Experts of a small language model: a shared expert of 256 neurons.
Below are experts of layer 3 (counted from 0) of a mixture-of-experts language model. Rows are named router (the router's row for the expert), up (a neuron's input weights, with its number) and show model dimensions 0-255. Each number is 50 + 12 x the weight over its row's rms, rounded and kept within 0 to 99.
After each expert's rows: a language model's description of what the expert responds to. This comes from a sample of Wikipedia text that the model never trained on.

# expert 34
router:64 73 67 26 38 52 52 57 35 66 47 49 31 58 40 34 56 37 28 44 61 61 52 32 40 71 46 35 39 50 71 50 44 53 35 39 55 64 53 51 38 48 39 45 34 51 42 61 44 72 53 23 54 45 60 35 28 62 59 42 60 51 34 65 53 48 26 42 29 43 47 50 42 50 41 21 53 35 64 57 33 57 68 57 60 55 49 49 35 37 66 47 55 62 54 49 58 34 55 52 49 60 65 47 39 51 36 37 47 43 52 53 38 45 61 62 43 46 67 48 51 36 63 56 32 56 58 33 44 49 35 71 57 53 59 42 51 45 43 20 30 58 41 51 60 56 38 37 66 57 53 54 56 39 40 59 53 62 71 61 44 48 47 78 69 45 43 64 43 55 41 58 42 48 53 21 27 58 35 47 44 39 37 62 81 65 47 41 44 39 62 46 46 52 38 38 66 39 46 38 38 67 70 40 49 36 55 72 47 41 58 59 49 55 57 62 55 73 49 36 50 33 70 59 44 52 21 75 82 67 37 60 65 44 64 54 56 42 51 41 61 57 55 47 62 55 48 63 35 41 60 45 50 51 58 30
up1:38 56 68 86 29 52 37 58 63 48 63 33 54 93 54 43 44 52 45 24 55 30 56 41 63 46 47 38 51 46 68 84 43 64 57 42 45 54 70 69 37 57 61 50 49 60 70 59 49 72 47 44 52 34 61 39 45 46 49 37 60 50 52 77 54 31 50 60 44 43 63 47 36 43 37 41 48 54 68 33 46 34 55 56 47 48 74 54 46 35 57 63 72 58 42 37 50 41 55 50 51 40 50 58 47 26 63 44 50 42 56 49 44 36 49 58 62 50 49 51 53 35 55 66 45 51 55 43 50 42 37 47 62 56 45 51 33 41 57 46 66 52 35 43 54 53 51 48 53 35 42 39 51 40 61 59 57 73 55 58 43 38 65 44 51 43 52 48 54 44 32 55 48 51 34 37 43 01 48 64 36 41 55 77 58 57 48 50 49 40 49 72 56 64 68 49 54 29 51 44 25 54 34 51 51 60 20 46 47 35 49 71 33 69 60 57 52 43 68 46 53 63 62 50 48 41 70 44 62 43 56 56 50 52 33 57 53 32 57 46 47 40 51 75 53 50 24 50 41 24 26 46 61 62 55 51
up2:50 50 45 55 39 41 25 45 37 45 65 43 50 56 17 47 40 65 52 44 48 44 38 50 50 61 34 38 60 56 63 28 51 37 48 54 61 73 53 49 43 59 71 57 40 51 42 56 54 66 44 31 67 60 52 54 44 38 27 28 40 57 32 73 36 31 43 65 42 61 55 57 28 59 55 38 64 63 68 50 34 57 52 63 23 45 31 56 57 51 58 59 44 51 55 33 41 65 54 17 49 60 61 47 48 55 37 33 75 48 50 66 60 46 37 61 35 53 56 45 45 33 57 60 46 43 45 65 46 48 63 83 50 50 59 55 53 40 37 55 37 46 39 54 69 56 44 45 65 52 60 53 49 47 59 63 65 46 57 61 50 43 46 66 48 55 40 47 53 77 46 52 64 38 59 51 46 45 41 55 49 46 36 62 61 34 83 44 52 48 54 46 42 47 55 56 44 43 48 40 65 51 51 63 55 34 57 78 36 29 47 43 51 61 46 38 46 64 33 30 47 63 49 84 64 46 28 57 67 65 76 40 78 64 42 51 58 32 39 51 45 44 46 58 55 67 60 44 52 47 21 31 40 42 68 41
Word stems waiting for a suffix, such as form in Performance or Uniform, work, use, own, plus final s of surnames and some commas.

# expert 29
router:63 61 43 53 29 62 64 68 64 52 72 41 43 33 39 48 45 57 57 53 43 50 57 40 38 69 56 37 41 61 58 47 42 55 58 52 75 36 73 23 49 45 59 48 26 50 63 35 35 69 53 34 45 50 36 59 50 61 30 46 71 68 52 49 46 36 50 60 31 38 43 33 62 38 45 30 52 60 63 33 50 60 69 45 34 30 50 25 54 29 57 51 42 65 44 43 45 46 50 77 53 42 58 60 46 67 54 39 53 53 47 50 55 44 72 39 45 55 31 44 62 67 44 56 42 66 42 51 61 80 49 42 34 31 39 35 43 74 18 40 48 47 54 32 40 66 30 51 46 38 56 47 59 51 60 62 43 65 64 43 42 41 70 50 40 37 33 48 20 51 49 46 38 53 53 36 57 52 30 39 41 55 65 50 47 59 63 24 27 64 58 50 54 48 53 54 52 64 40 41 56 51 67 48 66 43 52 44 46 54 54 69 70 32 54 65 58 58 63 35 61 51 54 41 42 44 51 60 29 77 54 29 57 40 60 66 42 46 51 44 44 57 63 53 51 53 65 64 60 68 57 52 56 47 69 69
up1:66 35 52 36 39 50 50 67 46 24 32 54 51 34 39 55 44 44 55 56 60 51 62 49 59 44 15 40 45 53 46 55 52 53 59 47 59 36 43 61 37 52 58 57 37 41 55 46 61 69 56 43 55 46 59 62 53 31 64 53 56 65 40 76 40 56 36 44 46 19 58 48 50 45 41 69 57 33 57 29 44 52 38 43 54 63 57 24 68 38 55 53 34 52 53 52 43 46 68 43 53 53 42 70 49 64 54 34 39 42 55 70 69 42 48 35 62 32 28 58 34 38 51 39 48 33 54 55 54 53 54 52 57 47 46 43 51 58 37 50 52 59 59 46 59 52 50 62 37 39 50 52 59 44 48 75 57 51 24 47 36 60 69 47 66 20 60 36 50 30 47 63 45 63 41 44 72 73 59 63 64 16 59 43 49 66 43 46 51 39 50 48 58 44 41 44 50 78 49 53 53 46 63 75 60 48 63 41 36 30 40 34 44 63 27 41 33 57 49 44 57 47 40 61 66 53 37 39 39 57 44 35 47 42 45 47 39 49 27 64 13 62 83 53 55 44 52 26 47 76 47 45 43 45 44 32
up2:47 70 35 74 44 56 59 38 55 42 66 29 13 49 42 24 48 75 53 53 51 42 50 42 46 55 76 39 49 41 49 51 30 43 39 64 66 53 29 33 63 47 58 51 49 58 59 59 46 46 46 51 54 52 67 52 18 49 37 58 71 32 50 38 48 28 53 48 54 41 56 35 55 42 73 49 29 51 62 45 73 43 56 44 50 31 41 46 58 36 35 34 52 64 60 57 44 50 63 50 58 57 71 47 56 40 56 32 58 60 58 43 60 52 74 63 39 63 45 55 53 50 31 43 22 49 59 55 51 56 47 67 64 53 39 35 51 41 59 62 77 66 64 52 52 57 55 34 80 58 66 51 45 29 48 56 39 66 63 54 18 44 76 38 58 65 72 46 34 54 40 40 40 40 58 62 55 62 42 46 49 53 35 50 47 43 52 63 55 61 56 56 65 36 53 49 56 51 25 50 58 37 54 45 57 22 44 26 48 58 44 38 49 20 35 48 75 49 53 51 52 54 35 55 33 43 50 53 66 37 57 49 62 38 62 44 46 61 38 50 46 60 53 62 39 59 35 63 45 36 49 61 48 71 45 55
Wikipedia heading equals signs opening or closing section titles such as History, Biography, Awards, plus some list-item name starts like Ra.

# expert 41
router:39 45 73 40 56 50 64 53 43 69 52 67 76 56 51 66 61 33 50 43 42 38 60 33 46 52 48 44 31 54 57 50 57 55 55 64 63 54 51 32 43 53 56 37 60 24 41 39 49 42 64 48 54 47 41 31 70 69 59 46 49 74 45 27 48 34 58 50 48 45 48 48 37 61 46 43 29 32 62 51 42 38 64 54 49 40 46 63 50 46 45 51 21 60 64 41 70 58 51 35 62 56 67 51 29 68 37 33 37 67 68 63 46 40 56 60 41 36 48 36 72 72 34 53 51 36 12 22 66 37 23 45 74 51 47 20 41 45 30 38 40 55 46 34 62 60 61 45 68 76 46 62 57 32 57 45 72 49 65 26 51 47 54 47 56 37 60 58 48 55 50 58 43 49 49 52 70 51 65 38 34 63 47 48 41 62 41 51 51 41 35 59 60 53 44 40 71 71 57 54 50 44 43 32 52 44 63 54 53 50 46 45 35 52 72 64 52 34 55 49 34 72 60 62 44 53 50 56 49 64 47 49 71 63 60 32 44 42 37 29 69 41 54 58 52 59 59 62 50 60 52 55 55 47 45 55
up1:61 71 46 64 41 64 63 58 60 35 53 25 32 34 25 53 62 52 47 53 52 51 55 63 61 54 61 28 40 54 68 42 58 56 28 51 45 43 78 44 64 44 41 52 61 35 53 52 52 51 51 68 61 41 70 46 49 39 51 57 50 52 62 59 42 51 61 57 52 31 77 58 32 50 57 42 41 66 60 48 62 51 45 34 53 38 46 39 42 61 78 32 54 41 60 45 56 50 49 29 52 47 42 61 37 60 55 53 48 44 45 38 51 42 60 51 37 44 52 56 55 33 42 49 43 52 36 57 25 68 52 68 37 75 36 19 48 37 46 54 49 47 32 65 81 47 56 30 48 55 74 57 75 20 53 47 53 34 54 49 50 71 41 54 58 55 54 56 56 50 60 38 53 57 67 70 53 46 34 40 48 58 43 45 44 52 57 46 56 63 79 65 37 44 46 45 53 49 49 55 39 45 40 27 50 46 66 50 75 44 60 55 52 60 29 57 41 40 52 39 33 49 29 53 66 55 40 55 63 59 65 47 54 44 49 44 23 49 14 52 83 39 56 65 52 20 44 43 54 42 57 57 51 64 52 64
up2:47 49 85 44 61 40 70 34 36 49 57 47 65 47 47 62 39 64 45 57 60 79 45 18 53 39 24 55 31 68 82 49 46 48 34 51 54 49 59 57 50 44 52 28 58 55 33 38 40 64 53 41 53 60 31 42 60 64 59 38 51 45 45 77 71 61 50 58 52 59 49 54 59 53 49 46 59 39 60 64 36 42 42 30 53 56 49 58 46 16 58 57 39 35 50 63 55 54 49 40 40 68 52 55 48 59 63 50 48 45 44 48 58 38 38 53 60 53 56 35 52 51 49 56 59 58 55 64 82 44 54 41 77 45 52 49 44 60 45 43 35 47 52 33 36 43 47 36 43 52 59 71 57 61 43 55 49 55 34 41 56 33 42 69 54 51 64 31 46 39 51 54 54 46 49 50 61 48 62 46 44 38 32 33 57 72 52 69 68 88 45 46 38 56 61 52 38 55 53 50 57 49 61 43 39 50 68 52 50 48 29 38 56 51 40 21 30 61 44 39 58 62 49 37 54 49 41 40 28 47 54 43 51 71 34 32 37 61 48 49 41 72 27 68 80 64 52 43 48 51 44 25 52 56 73 58
Four-digit years and final year digits in dates, career spans and lifespans, such as 2010, 2020, 19-82, 18-68.

# expert 25
router:57 65 68 51 39 35 56 46 63 39 48 46 58 70 38 54 55 58 73 47 79 51 59 47 45 68 44 51 38 54 57 34 54 52 57 41 50 55 56 33 40 39 48 27 33 58 41 50 38 60 68 45 53 42 45 59 51 54 31 30 60 66 62 44 43 31 33 65 47 27 34 32 53 51 51 48 45 56 59 50 48 48 82 70 44 62 58 57 58 54 35 51 73 60 52 77 39 49 44 59 69 52 85 38 29 45 42 56 54 31 18 20 40 44 63 35 60 30 57 60 51 51 60 30 43 70 52 51 62 68 42 66 74 49 51 47 47 59 47 47 29 61 36 17 35 51 39 50 45 46 46 51 45 49 54 64 62 35 64 46 69 50 46 42 60 67 38 69 41 36 63 58 52 44 43 53 53 61 41 60 37 36 59 52 47 47 44 49 31 45 61 50 78 49 35 38 61 66 32 42 64 51 51 64 52 42 34 44 46 48 35 38 58 48 69 62 58 42 50 39 62 68 54 75 49 52 47 36 69 63 36 52 52 48 55 62 73 48 29 50 50 48 40 58 63 43 59 61 39 45 64 52 40 44 38 57
up0:47 57 49 61 66 53 48 44 51 71 59 55 39 60 39 58 32 61 50 56 48 66 53 38 22 50 41 49 58 42 36 50 49 20 54 30 56 52 56 48 40 50 44 38 58 25 23 68 45 45 45 41 45 46 48 62 21 59 35 68 54 64 62 49 61 43 51 72 40 45 58 30 21 42 49 54 41 40 47 53 50 45 61 67 41 56 36 63 63 48 56 62 65 59 39 45 47 65 37 53 55 72 62 47 58 37 59 37 40 42 52 48 22 69 50 49 44 45 60 64 62 53 38 68 42 53 57 32 42 42 44 48 72 40 44 40 42 54 60 33 59 47 38 44 53 57 44 41 39 54 41 78 62 36 59 28 49 59 43 74 48 39 21 56 51 41 51 24 63 43 67 73 54 44 57 76 21 70 60 44 40 44 49 57 48 36 46 41 38 57 58 50 55 56 50 38 33 50 60 43 38 59 52 49 47 58 39 72 45 80 78 52 33 53 52 53 58 62 49 64 42 35 39 59 35 47 46 45 75 76 55 33 62 66 37 40 53 47 56 47 53 40 47 49 68 19 43 52 43 50 56 58 71 45 48 40
up1:53 59 46 30 62 56 60 67 52 40 44 33 36 43 23 47 35 55 57 42 52 37 33 46 54 43 76 59 59 60 36 61 60 58 59 49 62 55 31 56 76 56 51 51 67 54 57 36 58 38 48 40 58 60 57 51 40 79 47 43 33 35 58 52 44 57 58 52 27 47 31 35 52 38 46 43 53 49 57 71 41 54 34 39 55 45 48 66 49 64 54 26 61 37 67 38 35 54 60 49 81 60 62 41 64 68 55 49 53 58 52 41 52 55 45 47 14 48 44 31 52 85 49 72 51 54 48 50 44 42 44 48 58 49 43 62 53 39 54 27 36 65 51 57 64 40 45 31 51 71 64 36 39 46 42 18 39 74 43 56 31 48 52 68 61 42 63 64 52 49 52 61 37 63 32 60 82 43 61 49 52 52 55 43 53 38 52 48 42 58 64 53 54 59 52 32 53 19 52 28 43 34 47 31 61 41 70 53 63 54 57 45 61 45 47 58 36 41 43 40 62 80 54 50 49 55 54 73 57 52 52 41 45 48 40 61 47 33 42 47 61 31 49 24 59 54 68 53 44 46 49 50 39 48 34 71
Vertical bars dividing cells in wiki tables, especially between a country code or year and the next entry, plus semicolons and slashes.

# expert 61
router:42 55 56 47 44 53 35 52 52 65 36 67 61 59 53 43 61 24 42 42 81 55 46 58 63 56 23 44 40 52 55 58 38 53 61 49 79 64 58 65 46 53 44 47 58 50 40 47 53 64 64 45 36 60 63 50 71 43 42 39 37 68 25 61 54 56 55 51 34 59 21 46 36 57 57 48 46 39 55 44 42 40 56 47 63 68 52 36 61 39 49 67 48 62 40 49 62 39 65 45 54 36 71 58 52 36 41 39 54 71 37 37 44 43 46 51 54 69 57 47 41 54 52 64 56 44 37 19 56 62 58 38 54 48 60 44 65 39 40 33 47 74 31 11 55 52 44 54 63 52 56 50 62 41 66 34 50 32 69 28 45 37 75 57 55 51 66 53 36 39 51 56 43 42 43 40 65 48 57 26 50 52 48 29 43 68 43 49 43 31 51 54 41 36 24 36 47 67 49 61 66 47 36 54 79 45 52 39 38 60 53 54 62 45 50 43 51 39 52 32 71 46 50 52 17 62 34 45 46 40 43 32 68 58 57 61 66 49 40 46 64 51 56 52 51 51 78 46 43 66 39 39 52 46 40 82
up1:49 52 41 79 33 39 47 66 53 48 41 59 45 38 49 21 54 60 62 53 60 60 52 62 62 51 40 34 38 45 47 65 50 49 45 54 36 51 30 59 53 54 64 43 51 39 34 54 33 69 63 81 49 72 62 42 45 46 31 49 39 49 43 56 50 34 57 47 15 64 33 36 61 59 45 82 89 44 67 47 69 51 59 47 46 73 54 55 51 50 41 57 66 52 55 40 50 40 61 58 33 64 26 51 62 47 56 46 14 45 63 49 76 37 34 64 48 43 64 49 47 54 42 55 53 48 63 61 38 54 39 52 47 51 42 57 51 56 45 28 56 73 62 27 43 35 43 70 57 59 55 65 45 55 18 46 45 61 67 34 68 53 48 67 51 44 64 48 65 56 29 44 31 21 50 46 42 52 46 46 33 71 59 55 43 39 39 53 55 59 43 49 47 40 52 24 58 46 45 47 60 72 60 50 70 40 50 70 54 52 48 50 65 49 48 67 61 45 45 48 47 54 38 54 51 46 38 51 39 68 52 35 52 59 34 63 57 39 34 48 34 63 52 61 60 40 54 50 40 49 53 27 51 47 50 30
up2:71 64 56 55 58 41 56 41 28 69 41 47 51 57 56 57 44 39 38 31 50 45 48 48 31 45 46 43 50 57 46 62 34 76 77 45 46 81 62 27 48 42 34 60 52 65 41 70 35 68 46 50 39 26 46 40 41 55 65 39 31 56 57 38 42 48 54 79 45 35 30 51 29 44 51 63 84 25 42 45 66 64 54 53 69 58 48 49 48 59 58 58 61 44 65 44 49 49 39 60 47 56 45 46 52 48 33 57 39 59 60 54 52 57 56 38 77 33 44 60 35 73 54 66 38 75 48 50 53 45 45 47 63 32 47 49 59 57 72 55 51 52 65 32 50 64 40 50 54 48 39 31 54 47 49 34 78 26 45 45 51 53 41 41 46 48 49 59 44 51 33 40 38 69 30 41 56 39 61 35 77 58 41 55 62 51 56 50 43 36 60 43 67 50 34 56 51 44 43 59 69 63 57 54 46 59 53 65 32 33 46 26 41 59 41 64 56 75 45 59 37 30 42 50 63 51 65 44 58 40 49 46 49 48 70 35 68 63 40 54 56 43 20 33 39 60 62 67 39 63 47 59 59 51 41 55
Digit tokens in numbers, especially minutes and seconds of geographic coordinates, plus scores, statistics, times, and decimals in tables.

# expert 44
router:50 42 56 29 47 32 52 69 39 63 55 22 56 60 41 47 50 34 65 73 74 34 65 56 50 47 41 41 39 73 40 49 53 39 43 39 55 58 47 38 27 50 73 53 41 61 55 59 52 56 44 42 48 60 69 31 48 57 66 31 64 62 61 46 55 52 64 55 43 42 37 29 59 44 34 43 42 32 48 54 39 46 64 43 33 60 16 58 50 31 44 48 40 58 59 36 61 36 34 56 48 44 46 79 30 68 44 27 67 33 57 53 40 41 73 60 53 57 52 52 68 33 51 35 40 47 35 37 81 52 43 49 61 27 72 44 62 34 42 48 48 61 36 31 57 57 49 23 79 43 41 66 55 45 50 70 50 45 58 38 79 36 59 41 53 72 36 52 54 47 42 56 39 46 54 54 38 42 49 46 46 55 50 40 51 49 67 30 39 52 46 65 47 44 56 79 50 54 39 46 47 38 56 53 34 49 36 41 52 59 59 63 51 50 51 68 38 47 48 34 50 60 48 63 61 47 51 64 50 50 34 48 54 49 53 20 62 47 41 43 57 41 36 61 67 74 64 52 54 47 63 67 34 48 47 39
up5:40 30 52 62 54 48 71 30 32 64 51 50 52 44 26 41 45 48 61 37 48 45 48 46 62 35 62 46 47 49 49 54 59 46 65 38 42 56 55 64 36 47 70 43 33 63 63 50 61 39 37 41 47 61 42 56 69 46 51 61 24 22 43 49 46 42 58 71 43 55 49 57 47 34 49 64 50 55 50 33 63 74 45 77 53 41 33 81 48 34 63 60 39 46 58 46 53 58 25 27 59 53 59 62 59 58 52 39 57 54 45 44 34 57 55 45 64 72 74 48 46 68 47 28 49 31 52 61 62 50 44 56 73 40 44 48 52 38 44 37 65 58 44 42 52 64 66 32 49 38 49 38 53 27 58 57 63 59 42 74 38 30 43 48 51 39 50 49 74 60 52 62 46 44 46 58 27 45 45 43 35 43 56 37 38 65 36 56 36 60 20 49 52 39 21 51 49 47 37 29 41 50 45 33 44 52 67 44 43 47 51 46 52 47 16 72 65 48 35 18 46 49 51 36 64 39 59 39 48 58 48 41 43 64 52 38 50 45 65 52 52 48 30 47 22 66 59 39 55 60 60 65 63 46 34 41
up6:73 61 33 55 58 47 51 57 48 76 41 49 49 38 55 56 50 65 47 39 52 39 75 61 58 32 42 76 60 49 58 42 43 36 48 48 35 38 40 57 40 59 76 37 47 55 47 46 68 69 40 71 43 23 50 64 61 48 41 41 46 59 40 59 53 69 43 50 43 51 37 70 57 41 59 48 73 59 72 36 58 50 54 77 62 30 41 24 58 50 55 37 67 41 52 53 42 32 49 58 43 50 34 71 42 61 57 66 66 27 53 56 44 58 83 63 52 48 72 31 44 44 46 47 78 40 55 66 57 42 48 49 66 49 54 64 56 53 62 47 48 53 52 54 42 42 41 36 45 37 57 49 65 45 38 32 56 31 75 32 35 33 54 48 43 37 56 46 58 57 57 70 51 48 56 49 49 48 58 41 48 54 52 32 28 23 51 45 50 44 57 57 44 33 45 53 73 48 38 48 44 33 70 63 53 70 25 32 57 54 27 52 58 51 47 56 51 39 38 63 58 43 41 49 55 55 62 42 45 38 44 57 66 48 39 71 46 33 24 60 35 44 77 60 44 49 54 61 70 59 45 68 60 46 42 56
The 19 or 18 starting a year after in or a comma (in 1970, 1958), plus other year and date numbers.

# expert 49
router:61 55 37 27 54 37 43 35 64 64 69 54 44 39 47 58 53 55 44 53 49 70 57 42 48 56 40 55 35 62 58 54 42 57 33 49 61 69 47 26 51 46 48 48 48 51 70 44 50 54 56 50 59 49 59 12 57 48 50 49 56 61 45 33 53 53 43 54 39 19 61 40 48 45 53 64 45 46 69 26 33 32 34 75 46 29 57 51 59 50 53 69 36 65 63 36 59 50 60 53 55 61 50 53 42 68 27 46 42 57 55 34 30 56 72 54 49 42 42 40 34 49 39 54 41 66 54 31 45 45 36 54 52 57 29 42 59 45 49 58 57 63 30 35 60 61 46 29 58 79 57 58 43 43 35 38 59 37 68 38 46 32 61 49 41 56 40 63 48 47 43 51 42 54 63 24 46 52 57 42 54 55 64 48 25 42 55 34 51 41 77 57 29 44 64 44 48 58 64 41 68 44 60 42 57 51 48 70 51 33 47 67 30 82 60 35 65 49 62 37 90 41 48 77 45 50 38 57 68 46 42 47 63 48 63 60 60 43 53 52 53 62 67 35 30 58 60 57 52 50 62 36 59 53 58 31
up0:58 50 69 29 63 50 48 47 57 37 40 52 33 57 46 59 48 81 64 66 41 50 75 48 64 65 30 56 45 56 59 53 63 47 42 38 68 53 56 58 56 50 36 52 69 47 60 35 54 49 22 61 35 49 61 33 46 45 59 27 46 72 66 42 70 36 42 41 45 35 43 38 65 48 51 40 55 50 56 32 47 62 56 67 66 56 34 55 50 59 43 41 48 38 33 48 57 63 60 43 47 75 66 51 67 50 52 54 66 36 58 80 50 28 50 56 39 28 53 66 61 53 51 59 36 26 36 52 60 42 67 27 62 18 61 67 61 64 28 62 37 55 37 40 57 38 44 56 51 52 47 60 48 43 38 55 44 62 59 47 44 53 53 47 20 40 24 62 45 40 41 54 51 91 53 46 61 41 43 43 47 56 49 54 49 45 28 55 29 51 43 48 42 33 39 39 58 38 57 47 51 39 54 60 55 52 28 69 50 38 54 59 45 65 50 32 62 42 41 69 34 63 50 37 69 46 49 70 42 39 39 37 39 38 50 53 38 39 53 44 52 55 71 48 35 68 42 68 49 40 67 54 52 44 60 65
up1:43 53 56 43 54 25 17 61 58 47 45 52 74 44 68 50 48 58 49 59 51 63 59 76 57 31 40 57 28 51 52 61 67 68 40 54 45 60 44 40 45 42 43 60 41 50 16 30 61 59 58 41 33 55 60 52 63 47 63 60 54 50 50 64 61 47 68 37 21 42 48 39 36 45 54 49 66 37 70 73 32 53 48 53 41 51 46 57 41 53 71 53 47 50 45 61 56 55 70 64 61 34 38 63 61 50 32 60 45 61 49 50 57 46 55 58 30 44 58 44 47 48 47 25 48 33 57 48 47 31 42 32 40 49 27 51 47 63 53 57 55 53 51 47 70 53 68 51 63 52 48 66 36 46 47 51 35 37 64 50 40 45 65 54 59 55 52 30 35 31 53 37 63 39 23 31 48 39 64 59 38 70 44 53 49 43 46 40 39 29 46 51 53 37 41 33 44 23 57 64 57 57 63 81 68 46 78 32 61 38 56 42 62 45 66 55 61 54 65 44 48 45 50 40 51 62 48 62 39 45 52 55 68 59 51 67 68 69 47 61 38 31 40 71 49 52 65 40 67 63 65 43 79 43 38 53
Consonant pieces k, n, an, sh inside or ending words and names, as in leaked, Southern, Flynn, clan, pregnant.

# expert 23
router:66 54 46 42 56 37 50 46 61 50 57 55 33 50 68 49 62 60 72 71 79 70 49 42 43 67 49 42 35 66 64 39 48 62 69 48 46 47 52 68 42 61 67 35 48 47 54 38 50 39 47 41 59 60 62 41 62 59 50 48 42 92 49 46 40 49 44 49 46 65 42 49 61 62 53 57 27 53 51 34 50 68 62 53 55 43 50 50 32 46 49 67 56 66 39 34 41 39 51 80 51 36 75 76 26 59 58 39 58 55 58 35 47 45 50 21 53 37 44 44 47 66 36 46 44 63 32 46 63 51 46 61 44 52 62 44 76 45 47 35 41 49 39 20 82 53 52 48 43 61 52 67 56 39 54 70 62 41 50 58 70 41 66 60 65 54 53 56 41 46 42 60 46 51 68 61 35 56 52 46 35 31 55 50 47 36 60 40 46 51 45 54 59 58 57 61 54 59 35 28 71 51 48 59 35 36 38 51 33 43 63 48 37 50 73 60 75 40 51 52 61 55 23 65 38 45 33 77 36 60 43 34 37 51 58 48 53 58 54 58 48 53 63 46 57 53 56 35 65 58 71 23 35 60 39 60
up0:57 47 50 59 56 68 43 52 44 46 37 48 56 42 58 48 62 47 55 57 57 57 65 17 59 22 47 44 26 72 58 50 56 63 37 35 51 43 49 46 54 41 42 43 35 58 37 52 57 29 61 36 57 59 31 64 61 52 58 46 63 45 44 64 35 43 44 61 49 67 43 61 40 64 42 45 38 40 54 61 39 46 76 38 35 56 61 44 34 53 40 52 65 57 48 25 50 37 45 60 70 54 66 61 60 63 23 56 36 39 52 60 51 49 53 38 53 40 34 48 53 44 44 48 59 61 50 43 58 50 49 22 43 59 46 89 46 73 43 35 46 69 67 57 66 57 45 31 74 48 73 23 56 48 53 61 58 67 46 29 39 38 32 60 42 55 42 34 48 55 39 51 52 61 44 34 22 53 50 50 57 34 30 62 56 56 39 57 71 64 63 58 46 45 32 58 42 54 49 47 53 67 58 49 48 58 37 46 53 54 52 32 58 24 52 69 55 42 42 55 42 55 45 48 37 53 78 60 67 49 73 57 36 21 42 40 69 53 37 52 63 38 42 43 34 51 39 28 43 48 72 38 48 59 48 29
up1:44 35 33 46 36 52 53 53 67 38 54 57 61 55 28 52 52 49 50 63 50 16 51 57 54 50 66 49 64 50 54 65 57 41 47 54 61 62 31 54 39 37 30 73 54 50 65 46 56 54 59 41 36 54 44 40 45 46 49 58 50 39 54 42 50 59 46 62 36 29 53 48 40 43 49 59 70 61 34 67 54 49 43 65 67 69 53 47 50 64 42 47 77 61 35 62 59 29 43 50 60 45 62 50 45 57 49 77 43 61 66 24 49 68 49 39 59 43 59 42 38 45 23 63 52 57 66 59 49 64 21 62 45 71 39 52 40 52 70 48 58 49 38 49 42 41 52 43 38 68 53 52 43 44 51 67 50 43 67 40 52 57 42 46 53 51 34 66 43 51 43 44 42 47 37 48 46 36 67 52 61 51 34 48 62 16 53 50 32 53 39 62 40 53 56 52 22 55 58 45 37 63 52 48 53 43 73 28 70 75 58 47 44 44 38 56 33 49 50 52 56 35 44 31 42 51 41 59 44 44 24 56 49 15 72 23 47 40 11 34 48 56 30 33 53 46 53 75 52 65 59 48 42 65 40 67
Short syllables inside words and names, especially ri, vi, re, n, as in device, lavish, Friedrich, Greg, protein.

# expert 0
router:35 52 51 24 58 51 54 65 47 68 74 54 35 28 50 52 35 59 35 46 59 41 59 24 44 57 50 46 61 38 55 41 42 53 38 41 52 68 60 47 49 35 83 37 48 45 33 37 44 48 49 34 51 47 50 63 70 76 42 37 46 76 40 54 26 46 30 59 36 68 55 53 36 61 38 51 27 43 47 64 33 47 64 47 38 53 29 30 33 46 46 44 50 47 34 52 60 47 47 64 31 57 60 69 43 53 23 56 67 51 46 55 49 45 50 48 41 33 52 33 50 56 36 65 34 63 54 58 42 50 50 46 62 24 61 37 58 46 59 50 37 58 55 50 46 32 51 49 53 67 64 40 63 40 53 55 45 45 72 43 51 44 65 45 30 48 47 50 54 50 59 49 41 37 54 36 66 57 63 34 38 44 74 40 46 67 57 37 57 51 53 51 66 37 44 56 63 59 46 49 51 46 63 18 60 18 23 50 35 62 69 37 46 56 66 40 62 23 62 36 54 47 52 53 36 55 42 41 43 59 61 75 59 52 54 52 77 59 37 50 53 67 52 45 48 57 76 62 34 39 67 48 39 65 53 49
up0:41 40 37 54 73 52 30 69 40 75 67 60 56 47 43 41 47 32 44 49 58 59 52 60 49 41 47 51 84 43 41 44 52 50 22 36 37 55 58 44 46 46 45 37 40 73 47 56 53 47 57 31 77 44 39 37 25 53 53 49 45 65 40 54 31 55 55 54 62 49 56 48 42 51 31 52 54 52 41 54 48 67 48 35 32 70 37 47 57 48 48 62 60 36 34 64 57 63 55 44 66 55 49 36 57 41 63 28 50 43 37 45 26 20 59 59 61 49 64 53 54 50 46 55 44 29 63 46 34 54 48 49 63 55 69 51 53 60 45 31 55 40 57 58 46 57 48 60 52 44 50 28 51 42 65 45 48 40 67 32 56 42 47 45 26 49 35 42 35 52 41 61 45 38 72 32 64 53 58 61 39 34 54 45 46 51 58 55 45 64 47 46 40 44 38 52 33 48 38 35 68 30 45 61 52 46 49 54 30 44 51 21 58 31 58 63 48 58 54 52 42 45 19 55 82 45 38 48 31 71 45 32 64 30 60 53 89 54 49 57 48 35 41 56 51 54 39 34 18 67 57 50 30 49 52 43
up1:58 37 42 51 45 55 54 77 49 49 47 45 67 28 60 47 57 83 49 53 39 58 37 44 43 39 38 73 43 48 83 50 46 53 63 47 47 52 76 55 49 64 35 37 50 60 77 63 36 55 49 40 39 47 41 29 84 66 57 63 22 58 24 55 47 60 57 47 34 20 54 54 66 58 48 35 55 41 58 60 43 36 52 32 75 51 44 55 41 72 42 30 53 55 42 94 64 48 46 54 50 39 62 53 39 55 60 39 54 41 51 57 37 41 60 45 45 61 36 55 54 54 41 50 66 54 41 64 38 49 48 72 56 52 54 51 45 45 66 47 45 47 55 61 53 47 69 33 68 67 48 34 63 50 53 31 39 40 46 52 53 52 35 48 58 38 55 50 45 38 35 43 26 27 49 55 66 60 39 42 40 40 53 41 60 67 41 68 37 55 53 41 34 38 56 38 57 41 65 52 51 42 56 44 41 48 45 62 57 47 48 72 36 53 29 45 42 53 46 42 41 48 38 49 56 73 66 30 52 41 46 47 59 66 46 63 61 33 41 42 33 58 63 57 58 20 50 39 55 39 41 28 68 36 43 56
Word-internal pieces after a consonant, mostly "it", "us", "ine", "ak", as in Hitt-it-ology, circu-it, ex-it, Kaz-ak-hstan.